Weights of a small mixture-of-experts language model, trained from scratch on English Wikipedia.
Experts: 24 experts in each of 13 layers, 112 SwiGLU neurons an expert, 3 picks a token, a sigmoid router.
Training: a variant of Adam for the experts, 614M tokens, 9363 steps.
Below are experts of layer 3 (counted from 0) of a mixture-of-experts language model. Rows are named router (the router's row for the expert) and show model dimensions 64-127. Each number is 128 + 32 x the weight over its row's rms, rounded and kept within 0 to 255. Numbers have three digits each.
After each expert's rows: a language model's description of what the expert responds to. This comes from a sample of Wikipedia text that the model never trained on.

# expert 0
router:110058152107113168153116082069163060098202114160116154065116092154098146116066113158173162197117099124191132124157140175145127122182162129093132113058123097126103146093162117120105173113073113
Description: Past participles and verbs after was/is/also, like held, played, won, used, based, often in sports results and event reports.

# expert 22
router:168140179101179162131151153141116106194126134154186114073079123117122039165093117171073141137109147138145101179090073130180098168154106129126088167144149089097115151115161145114140122119120170
Description: Honorifics and person nouns such as Sir, General, President, son, player, and agent endings -er and -or.

# expert 10
router:116109161170092135167112082106125092116140104134142158093104153115191110102118150164134144155062088161131097174131086124132147155185117135135143144115164131146150111097134141148146128100101078
Description: Starts of personal, team and country names inside tables and lists, such as Kristen, Walmart, Guatemala, plus Thai script.

# expert 17
router:172109142162067152122118093139199145081077111162204141136099167136110111158054128171216113145115099076149104150118151145146131134134106062130166069104160108127090131162167133096137169121094094
Description: Suffixes and terms in species, chemistry and biology entries, such as idae, species, genus, ensis, Linnaeus, Pseudomonadota.

# expert 6
router:155132143104115217132076100188098152182115114105124113138163104120119100115111102168173122106134093114100176104125131141125177128126163215044063101112156100111081116138143144135167117108151116
Description: Words in film, TV episode and story summaries and credit lists, such as follows, episode, story, directed, plus punctuation.

# expert 20
router:143131137107170113148118097129120169140126121150106125176174138147093078131076129155107116203140163138143146138117131105156120156156119120098107083086132166126146131105130139123157104118136152
Description: Nouns and noun endings in narrative history text, such as -ation, -ism, -ity, War, election, game, loss.

# expert 2
router:173107175126174173135151107143076089182121077104172131069105129073144087097104186163083092149140117106155165126102128097121116188168129151118064092091160085130163071089187109123118155124117158
Description: Name fragments and abbreviations such as Sr, .S, St, University, Church and village, often in Indian or South Asian film credits and place lists.

# expert 8
router:173145169132125147133075104109178138148050143168180113141093165108113064140080148132197148156109104138154132153107155171155070144161108085105156022092147099080053125160202122115071116083184125
Description: Taxonomy text (species, genus, call-) and verbs of thinking or telling, such as because, decided, believed, told, teaches, found.

# expert 9
router:155158124100129107161132106108175111160141083171116107135118108122096060092090086136082163149111120208210163116109141165151106135160124130122126100118109153095153158136151161108169097137165077
Description: Mid-sentence verbs, prepositions and word pieces in political or historical prose, such as into, reject, pressure, against, replaced.

# expert 15
router:125152191120124176149112132171150177179119159118146104089089123104168137140126101170176146152088175188145127189144090165163130131140079152094121117080153107137099083110200132122181079103089081
Description: Space tokens before years and numbers in list items and dates, plus squad terms, such as - 207th, April 18, MF, album.

# expert 4
router:128113156126105135161144131099168091128166164131120179103063131146113112091108174157164095159141129186088146128099119094122222120159095173137120097149140098090095101043145201128115133105063131
Description: Month names in dates and US place names in sports game logs and season articles, such as July, September, States, Francisco.

# expert 14
router:144096181127121122179126083153153110117120076189157172172130212131110119111110103169111122124132129154195097153099096103144141165195125137140111109101157140129045130096134176104122078184069119
Description: Short vowel or syllable pieces inside foreign proper names, such as Gian-ni, Feld-kir-ch, Bren-n-and, mostly in sports tables.

# expert 18
router:131112171106143113145148172108162093151093129177133121055121159179160103135138148189113091136149092095186100136081013162165077181176098133098155099077136090138171137094159161117109154094110128
Description: Nationality and qualifier adjectives before nouns, such as American, British, World, National, and Professional in career section headings.